Experts of a small language model.
Size: 13 layers, width 128, vocabulary 16384, 14.8M parameters.
Below are experts of layer 10 (counted from 0) of a mixture-of-experts language model. Rows are named router (the router's row for the expert), up (a neuron's input weights, with its number) and show model dimensions 64-127. Each number is 500 + 25 x the weight over its row's rms, rounded and kept within 0 to 999. Numbers have three digits each.
Before each expert's rows: "gets" lists some tokens that make up at least twice as much of what it gets as of all text; "comes after" lists some tokens at least twice as common just before its tokens as in all text. This comes from a sample of Wikipedia text that the model never trained on. Tokens count by the router's weight.

# expert 16
gets: " |", ";", " —;", "|", " /", " –;"
comes after: "0", "1", "2", ")", "%", "3"
router:487504549451469519528456513514475461500563506487497461514489474480531470513475495477487484537458492499523505479496519525484503533468513484505498511513523521483468461522514551538510489498470486
up0:503510521469503518469530482496489485506522437464499543523463522514484479486474495521506489529515479503508509509469536515509477475486493498465486481506541505494485458513570477483563506493565520
up1:482526495483487501498517460520463482523496539507502519468469477516460539509501522521492496474494480507485499525499480511478494513547490520442529469508516520497502484524519510455484443467544502
up2:530492526528497447467503502444470525496508494544547495539489474501495482511468503492524487506520514502507480494545494521498443514483482481495482499532523516541532426498527488495490511490488492
up3:469431493458462513504470470498553467543455557444483478511508508508521524514477500532471484553500498512525514510513521516502526482461518518513493485501482485501503504475516492500508505496466495
up4:487484515507466499520451499493495514525527522513488535520519485467469453497486462454498492544456533522504517495524499503511457527498483522518506490541456508530518486531462505500527504423444487
up5:513565486481516492519468545500494501511438496480504491511491494492492437492474489550539486489480461497517539470500478513543509464478449502488529505522476531486508517497479472467478507492528531
up6:494483506440481501499524491528510529500464516517472516497480456494529515516510496512492466507498458494498550498466524520500520482543476472491458515533483512531487469479555474491543534526461513
up7:515529486487479541511534528531520492511528479489495498485484520438527480504516482518490499515466494515471485485510507509470535499493505523475454475458533529536503476532530447474562530467472480
up8:474509538477472446470484519532494490523532514515499500492496485501532510532517501497482519498523508475489475514570533510475487498450485526511532497544483454540499524509497549515487489480548472
up9:497505484511477486494520537522514514505494540545498513483508543470539479497526529517492436506478547488491501483509544492455472513484508535468488502490517509508523540479479497489510542517501479
up10:477533489511510496508483504507521513492460489482547526489539526485489467511494535502487496482508517496466552463528486514488506497464497569484510444474508484517474512496462508540487477491496547
up11:528524485454496544466504516504493486460492492509520477502483465501490462489535501477522518458547476471464504509491554505519506503565465497537513448484474531487513456515503512476516474490486489
up12:456462557467513498439522523519486448509544518519497486504482466558481483549512490470495533527494484513472492518504480531492502505500472507494496510500495507520507460515504502494473521480486536
up13:530516504459474509543533510516492444494520537449492517475475513497473522493541532516473493492505520508551489519479498452515517504492451457461506529516456503474480497523502497531536501506486515
up14:501514487459512515528459497523513500483481491493561508532500499455510541491521489521512502511469548516547476508491503498451523514518457483526523527528527496483499482500502506534459513451467485
up15:498475514482513482465504509508510507496519509507493494507509524486487491477463492496471516517508500518489515545496514499448471520463443537456500507473528506486529479464528503515510502505493509
up16:502471524491481532542478498512458490462467501470440545534502478511506475472491498512536541524477506535544553498484501488512519525456495494494519490452467496499512460501475523519527509453480498
up17:558529506514503495498465525466545534505488520501508480553477482498513489504522531469502466506518507472511508484474484537447447530509510487508535488474490487543466461523495530489491490489474550
up18:493484511481472521467474537535449477525538478450482494518534538528503514466529515527480477491498528520499532479473502472478479479504513502535531469472478528482549458550530463497491508562484492
up19:524510496454523453476486504487500529514550516528487525509468501530489521535458516501517521504415496481494493473510455527505493525531527482508520453533506520544471512470486493465505492534483508
up20:490532509466503473532506489552501447511487501535482527485550482514512502471518495514492476514532513462557509478537479493514460481528489485452512491485501519525480503472498527495515533504565488
up21:484509498505486517504517479478503518519515516495489501513454468502526490515472503513504443519530513491524526495484509474560478492490463533504454471508512486515506539520497537503493495524466491
up22:474545514476482496485459507496500495479502461451536497485468475528504504511478514493490494470477504481481455489471525507457455480548493508483512521519507527493525516488508523500482468474486511
up23:504458478462452512452496504481490517469542513533534508506503528503485506510532452451540546488460488561522459533514458485486467505489527492552490484523454474488514523478515462567547547477510485
up24:503518501511507502488508492501499506493528527535519526478479562490536535526479544539496481483505534488486479546511459517522499480456518514496508522458490514474501488520537501516501507518526499
up25:498481505450461491491506530476475471483471490508472502453528495510509490460492529508516523499503493487469494611497488501487464537481519504520522479533497483496492490571539549494476477505483494
up26:515515529451510470509494506490517499484486552518496466527493472481513494485461523505551443492459484468493491530555516518448524507492506511499519505540474488529497492508495513513476479498511479
up27:468554538536462504480542556495474457507537502458494541493534473516479524487505476447516507477483511500492509493470513506490489530505503527528465496518550518515459467498431494496475503488521520
up28:497501508496509458504503545511457486528490510501499452489510445551501439495509539490513519507534528453476506524531490531519485530463478468483473507463506501517498492533474514448497496503464501
up29:510501496496501498444519499513458510526469499506482505501470518512500509517502503560463456507468457500530567479511511549489464463547510483509493469524517508483471495542513528479496502516504521
up30:503436514514515495461453508485496514491520538487494506452458434513446498490500505515511499467488513503523459462486519489471508517525507484495464530516496511497474483526485507515502497569550536

# expert 3
gets: " |", "|", " |\n", "-", ";", " ·"
comes after: " |\n", "\n", "|", " MPC", "20", "}"
router:508504456467505460548480508473546514473522466508494503481517499559503516462493525513517483494497470543538482504508465508509515523493489456486534504507524530479510478507534538498476489468490508
up0:493482475490511505502511502482483460506480482529461510504473485484543495538498509545524506470476478504517537568474491488503504502486456447515469524519482477533508517522488501544472464486507515
up1:465475478518501521476477505509541493519481552521487507523484452492501507503496496477505517559481495505457494527468438486497518525499501503499460531538496469533490501503464497469492532473493504
up2:523457525495499471476510453475486472536515457491502489485503503512491494492492490466540466500528492520516469549530509477527522494477433522490479501460509516536493457490508500520498494521473492
up3:527496526484498484508515522523497491479500452499524545503510489538479524483529475550462487478504474517540519500549534493504440470444501544504502534467497487486507495470509496515524538452495495
up4:455503508520497455488499524509520558471503521483474519490474476578513489520491506468487492508510453494467523513508517500473475473497458512531516499474463487533558510515470529462429476494483537
up5:524489519441480525520527486539486493504487517546507487498541500517544512535504508480465495502516473522493558536487473539509523455521500496472532480528494483468526521486485454507527500498506520
up6:488486454503474492516479504546501462527458498542517480497495484516470515531543500480529493478511531492499511482491485489485517501499517490490504465509489483512519527512461517466514488541521460
up7:476517498542489516501569514510481467493520489480481490479513515481538513549504530505522531499457526485498495512495478458537513510498492475479501527524467504473544515544474493456511503449470455
up8:504447548510480487526492529487473517501478525530545485495504499512486481506547475461532487529465470481483503490529497454503460500512533471470475501488520489503525491509472512513518540516455487
up9:541504558487483451489504506493505493465472495496477502476516492485513453516503479443508496539477511508500529522485555510473493487521476518491484483464462494502520508541489500462521541483521510
up10:513490506485497508490482530495467524457524501486515459547522511522513444478510551505492512500536519499455505530470520454451460453497462538500479516495566528513492477513515503530533522527505531
up11:514466458486461490504490480489487478504514538492478549490490484512511464489481510530512529534519508497515530473466474505529456495479508461485474519563513494517481497538474517492531508468474499
up12:487472512492480505523533507492472553503470535476524513478503512506529470508490505529495516462517497506504516519486497534534516472532456461453495547494503516514523487464500522478492463515523507
up13:538475471495518505503497528509525479538503501553483473503509495483515447507484465504525452547503503583465513489472461524467504513525518521457509491485479499499471491531504500507542508530504502
up14:466450480512514474511513447510487505556466499433492506490487498527462520499494499491533488486487500531480514491512502494453496509522441493479521493466498500465534491530496531467482502532544513
up15:522502501495453490463498488439515506460470475508470477488491513447474502465492525535530485469538502487492489491490493535460525512500504530474514537480524528456472486524510482517487536550492478
up16:516502451474514496482515487527491524481496512528485537506507467511532524494461508536483493484488498497514483521488452484508519511463485490468514455524521506542529461502475503518441530445510466
up17:489492510504506500462511494544480493505538530517493493462478518502474511527504486487534482471517496530505478466532492452530499499533522461497508464494481516426465462560485525516531530473497499
up18:495509488531462473488550514504484484488509552549491518521485463475506527536493508459475479509547468473495547497496503479537492516549459511498485463511518542479534480474497537519491496515461505
up19:479502487512488452452499511483519510510500581518548498456531493532518541494497481495498491511546513518547482486517467538438485493528506499518478512514495525514537516492487523471513472516475515
up20:496545484510462474510508437503481453514497516446487534501482467525445502484507473500524493497499522477525501511510430559511478527515515524528449500518511520503524508497515502502528495495506439
up21:503465535488517488498521529476504456509502522533510476477552486514498557516518468500518484497501503500517498470509501497482562508492475497491496470452456521508453499502467533524461517479490543
up22:512531484491511527558533473517476488465499516488487471512561503509506500469504514551521514486481498477515522467490464503460503513491531513473502457501509518494530479526464518507524530523454482
up23:560507471473458495526480510497527502479522503446487531511489519527426485488513470482518489521521496474521507529520501478499527504538483526482465485492494479559476466482482516541528478497494477
up24:508502507514529465524499498454524461478467518502524520530480535498486477530536440524512488491450512522458544495527459501452530482531455478534476505525540517532502486476509517510527510459505532
up25:504510468517531481464519521547501470544503532513476498490474453496450497538504509543515498490493486533480469517516442505501481507504514502463511495526470485499514437472503491481464529471522494
up26:492523469495464523516447525449497465510509487458477505470529484498457525506522512499519538481475504482535486467524530498482464488529508524476505487506515526520508487502469506469445503461528532
up27:456469471488513499516510471476500517516496519505443538533458510499507514487513538531483458527513517531482507546493460499480504482476471490521471497534482493494465498515482503487518517491473493
up28:513481505483504483448501480491505513517477491500456545507475473529494518519558515495480514448440531491504481503511507491465537481482504473532539495504498463490528509527492501501492523502521505
up29:562462514489517528490476509517455537470448488524533484510484519488511489532499478515504484507535522507549480540543501511507508512525518471532465488488520498497510442478524472449471494476472507
up30:455468507513484498457488475485535467509529465477522486460491521507454508485507508481531542489500532511446503507492511537494459508507466489541487513457469505498524501551473504502494486488515501

# expert 73
gets: "-", " |", ":", "=", "|", "\n\n"
comes after: "\n", " |\n", ")\n", "\n\n", ".\n\n", ".\n"
router:513501546482512481502508496529564516488503542519484512476504532507487480474498508530514496483497524540511451508508472489524484508478512448490483544494538476461525474539501567526504511523507496
up0:462530498507492536471496510491518506521480469563512502522509477506471454507537477483544512495488505468529510501581531495498478498518491475500514511502504449526488484505479474487477500511515550
up1:450521493509470484498488483491505487448519524491523501527502492485512467462515486496504468498526544497512499499534528489477536480471488519467448502468476467491514479511532523424517515494476527
up2:491485497507529454502495480501518500509502514486502471475505512567516498497468528473501479512482479461516535493524482518468523498498473447503453489502509473511426496521511463489507490477491505
up3:515497546513504504529475552485539499525495546510507504485492477473560457525466488524521480524513461524505486490471509564523475476531490501515518535504452503486503518486506500484523523457423492
up4:482492526497499528509496505494509511501541475467552492455488495503497497482506487488542493467491513524453489472500474498511561517510534495476512476473519535466484466531493518498522512499476541
up5:494551494481503477494490461527506428463528515523532491490498508505467520502502496480485526470533549499523452496522462573484516535507481509503492499504471467505519461502511505500501479485538513
up6:508463519487474474464478525484516489430519507471486511528486507442473518507516532493495509487511449497496551441499502500518494497486507463501466464517526509479508470476485522540511505501484504
up7:550446479500528523512534483492503466491521455475462471478514550455480490525447484487535522484495463472514502512518441501510492486508507491450492475532476501510537524520476487476512494505527520
up8:493460493496489500491514504513501484509499498501537455496493504528486550483574492505511528454454502493502457511494513506475449510505498499530502496494499517464531499529495513492509510557498528
up9:453533502456508496505518487458484473512470534493472483478514520526497478542495487512535504540484486500509564500503471484487529451529465509488510511499529518483505521523526487538543492539498505
up10:482477482528501514475508482502501491520501458550525523518463507492495464477490492521525533465486482532462461493522512471505483460476546511484501490519544476516462487446500504529464484542455550
up11:490493548520507488468489485494491469510496505505441510514501498466461453535491535472515513491523550560498464507487479485492467520530495499510495462545488524495483529513524459508494510446514471
up12:502507489522489553511477509508551507532512560494508485485546512508485492492528507502529453508467464540518501477525544516497490488472500498471525489522478535463507485489461514479485502492500469
up13:472475537497503489472503534518515524488493501513491515508506491465474447535445541515486547493503543484480458510528467514496515495481548461544485523533504565512509495546526509509503532498490468
up14:525505498470528528505467477444517511524499509503504500509515504539481472552498493520555449500488496503476493494486470520458539522504457524505518514503516453460510526523493481502434479529474511
up15:502520501501471468491473483528487482469475511507504547463519479491517534491527490477537548515527518511514504481531452508479493508521487522510479488492509477525535524492460502504530537483499499
up16:506501506460508443489484472508515477489477538496489548463520481533469536535499518532488504488519546469498466457552505490524492489503491494470509477462533519504513488490467496477507460468512502
up17:518487465527458462549519500488522503491498498483528508512464505507464541500524532522531516544473491528458502479527488497506499514491505466490479515452517507534523483485441536549517498512451450
up18:518469432475530518525512489500438550512497552461519509516512516485507511501494480503507518484503505475473524486517478566491501512455489508527486474553536523490486501503497469466512505494498490
up19:502506460525550486507505486508502512500478499494525450509456467533488471480482495528462497547498489468454504532525490490476476505481508472496484496510482464479475465533502502495504526492521489
up20:513512475531529500526509521481494501548525519493509506476527568500478496512513513515490519480531540476513465479519479517495470493480544501462500475504502434468526455512482530468532534505507513
up21:521463516501472540507517535497510491481508543445482501478479501510496535516438463457476485492449465520510507536531500545438474502518487507491534517488518482492537510555530500480527504519530474
up22:454469455471461491492529510499502444527480518473479504464480524487519517451501481528528550492483511483472537551505496516491466473518511477513482526516499561507514502465492496495506514498478508
up23:480447495459550473517524518515470478531515538488497528473496502526513483444502522486477443518526483528540477490487500521512513452504514489491474519493487510500502516481496547527507471525508501
up24:495463489484492485513485489479539487484486474521501530485503503534524466487538502485486500512503526470498531525545478515540503518498507465476539514502475491482505537498459461506492562501523513
up25:522494512465505486448484485488522508489513491432471525507472483516497491509500489460571508454482472543532470504539485527502503479517439480501498514478503541486475467529525533501535547521526499
up26:519533474505452477519506484496524450459492465479496482526528461454468518525481494461513530514532509451553533501507510526496511517474521504527493465498497538514497463511470498529503516549498541
up27:547523489454510490521485483515448491487469477505507501552501539524488549535474502488462537491552489494517475464503474524525482481501500484536532487470472512530519485513487448491525478523497514
up28:534530507479476492495500501487504513507535530530532490540516548518515510520520516524499517529485479506459485499494551503517503502503509483555481537486468496527456502447514504499459486460497545
up29:546545500504504526549510562480503483510481509484478478482490529556480464520505502521510494492550512503482473524499462541492522507500505490468508533484442484501537453486507514537501466535483462
up30:489544513545495524498554525526530547496497523515465491475451489536510494511497490537492464528516502523482542469521479482442448487495479522475525493482532505537483470503492469489502496564503506